Weights of a small mixture-of-experts language model, trained from scratch on English Wikipedia: vocabulary 4096, 32 SwiGLU neurons an expert.
Below are experts of layer 2 (counted from 0) of a mixture-of-experts language model. Rows are named router (the router's row for the expert) and show model dimensions 0-127. Each number is 500 + 25 x the weight over its row's rms, rounded and kept within 0 to 999. Numbers have three digits each.
After each expert's rows: "gets" lists some tokens that make up at least twice as much of what it gets as of all text; "comes after" lists some tokens at least twice as common just before its tokens as in all text. This comes from a sample of Wikipedia text that the model never trained on. Tokens count by the router's weight.

# expert 133
router:516520519521524493481561516505547501504516483526572529555466460469500506500498514511505505509513494484538528517468509482520470486506518512499492532503543510503508491507506524506540490502503510506524487509487518494549516513502545503489527550455478500510456511523474492496502497464489517528454469479493502489500460529435492470464449536480494516530500460499534505486479540452485470498495
gets: "-", " |", "|", "| ", "==", "==="
comes after: "\n", "\n\n", ".", "=", " that", "|---|---|---|---"

# expert 26
router:498534514491531503504505498524501472491510537517500502496515507459504535467512523535498458476485511475463478490495485502504563543472524529520488505492466508455533469519484516465492488530481470477515453498484508524546433537518524482494526459533506503507518543517480458534485518516521494546506481508495490494488532472536514524486530526492524501481469440515512476558508472504514524521506
gets: " d", " l", " b", " c", " r", " s"
comes after: ".", "-", " \"", "/", "–", "at"

# expert 34
router:511451490484475528491512485503519490488460541499512546483453494496478504488445500506531454484484488495488512524470473506474511543484481471513479494493532476518541501486489512499517541531567500467516536477468514475501526520528504493480497516518493491558495545517505474486535499541478485529486540483485494538505456514463532514504456482469491500503486498469524523516480546473533549503498
gets: ".", "it", "f", "et", "b", "er"
comes after: "e", " Al", "n", "on", "a", "al"

# expert 127
router:446500492503491547483524530480476534488473515501461534547437488492484507504510488515480485467504494473524517497487511537492493503487466529525478488550489528552544514490522521530534507470505479456497500487490531557555493513477545469512478522526501528478493484546460507479504492515462505502479523513501488526462485476483538466525523516466500521518528481509495496452506495504481494472527
gets: " M", " m", "M", " V", " J", " P"
comes after: "\n\n", "\n", "-", "===", " and", "=="

# expert 30
router:507465499518505523505493458558476478486531494501471499519493571495544533475490458520510511479484544525496521497473513455513491482542529461470459509490451448493511505513503485522451521519483500482555521507476487514516507541504503516506494470471515525495503515508502443536499493512479484494531473512520519509527460507487513493484527538489463490434505500487479484493505509463481511546507
gets: "r", " L", "===", " B", " S", " r"
comes after: " for", " of", " in", "\n\n", " at", " to"

# expert 41
router:510543550513512530472487498515556482437520485504531507471495512492510506525473528499492481452502524495466515451483528520514473531539558516489489510506485536514503506507496473528502492491484516488498503509478540529507489492520493510549449517485515463463535473512499535492502488424513490527489484497493531469498487459497484534500527499500518500569528483541506512478470509494484513510460
gets: ".", " |", "–", ",", " | ", ":"
comes after: "2", "3", "5", "6", "4", "7"

# expert 97
router:532500471503499530499495513492483522526534440519463514532533478509523473508479460506467504475559492468525460496488469510460532513469510464554471481494496491489504496534501490485466501525503488518478506505503526487471492504527497487477511449471468510505513505513481515479553550501511501471512500515566526472491494513483472496521505539496461514449471472500435477532477479490496503472483
gets: "1", "2", "0", "3", "4", "5"
comes after: " | ", " ", " (", "| ", "; ", " R"

# expert 130
router:481497481476487541501551498542463502520472490539490526532496528502524552518495485503531507505492505473519481521497477476478494521531505515525488491542484518489459487514515527536537505444518476516517511506524500498486498545468507489494502544458513494548497504525553468548531453542470465493466497536491563482522498496490503547504537512482486517517501538521499475504499481511480512456487
gets: "\n", ",", ", the", " which", "at", ", but"
comes after: " |", ":", " to", "|", ",", " in"

# expert 5
router:532497551527512478501497448570493523510518483513519507451479499497557510517491497498500472493494514478506497479477549514515482499552523490498467543482495517513472498540508493521489534510490490493501506519486537492494542542509482483518474498490533473485502466489518487486487494483461474560488491479532514515525513499484526506519506498467478532545483501525476582457454492501519523499453
gets: ".", ",", "–", "ab", " |", "th"
comes after: " B", " D", " d", " C", " L", " F"

# expert 93
router:494472472514468534475527544475533493484509523494502498528493493515499525455523532524527524488506492497471512504511474467522485522477529467494490503534549501514467481530519465470524479549507485494538547472428485475538528477524484522497485474499499546523478495466505449467519507540475529480476535539506472536503502520492488491486458501490501507540518515515526457540508512480495504508470
gets: "on", "n", "an", "am", "ar", "en"
comes after: "an", "in", "on", "os", "il", "en"

# expert 149
router:492483533528474569500512542502479538504518469521438491575471490497492498533526469493497488475545493482527511559519485515506487531489493531513474492520483536537555512492542497488528490490499523497496525519487529545523500541493528495537476518517502515463515488511500527507452481495490538524476502551474539537474486493513502480508512504495521503501537503514543483474488476487506515505522
gets: "The", "2", "A", "S", "C", "W"
comes after: "\n\n", "\n", ".", "-", " \"", "==="

# expert 135
router:578505524543472517509450507510529504516477520497519461522485482460535498518500466492496508521500496515512500517507510440550475435472543507486482495496528531465512511465519482477504494499481515537488515497462483486496481544477498486512578530476523487503441477508530516501491483484502495531513485472481546493496474521498496492443469489502492480477483497491525525503505468469513516482506
gets: "| ", "2", "|", " The", "The", "-"
comes after: "\n", "\n\n", "| ", ".", "- ", " | "

# expert 57
router:514533491521508488528484505487512512520458468469525511489495485514526525511517506506487484472493531503502490472474549541490498526545479511487519511500497496496477524474458471485493539461507507492528497488519552511471512489570507515520494489520478456488501437491492520484493515479560486521541505480516530482530489458526480489488502533526522512549465477561485528459451465512474504516486
gets: " | ", ".", " |", "th", ",", "′"
comes after: "2", "1", "9", "5", "8", "7"

# expert 15
router:536511497513507532477495457481484483502511479512517537484511543478497501527480509497470475441502559483457515528541513527490489508505502492516498494500493539498486521543483505507467499528478534487492524535539526521505527489523476549484499491531551438485483522518508517504499519469530465479548507505506513460512505459519507545516506500528511511497465438563493515492467481510527473507480
gets: " | ", " |", ",", "; ", "–", "%"
comes after: "0", "1", "3", "2", "4", "5"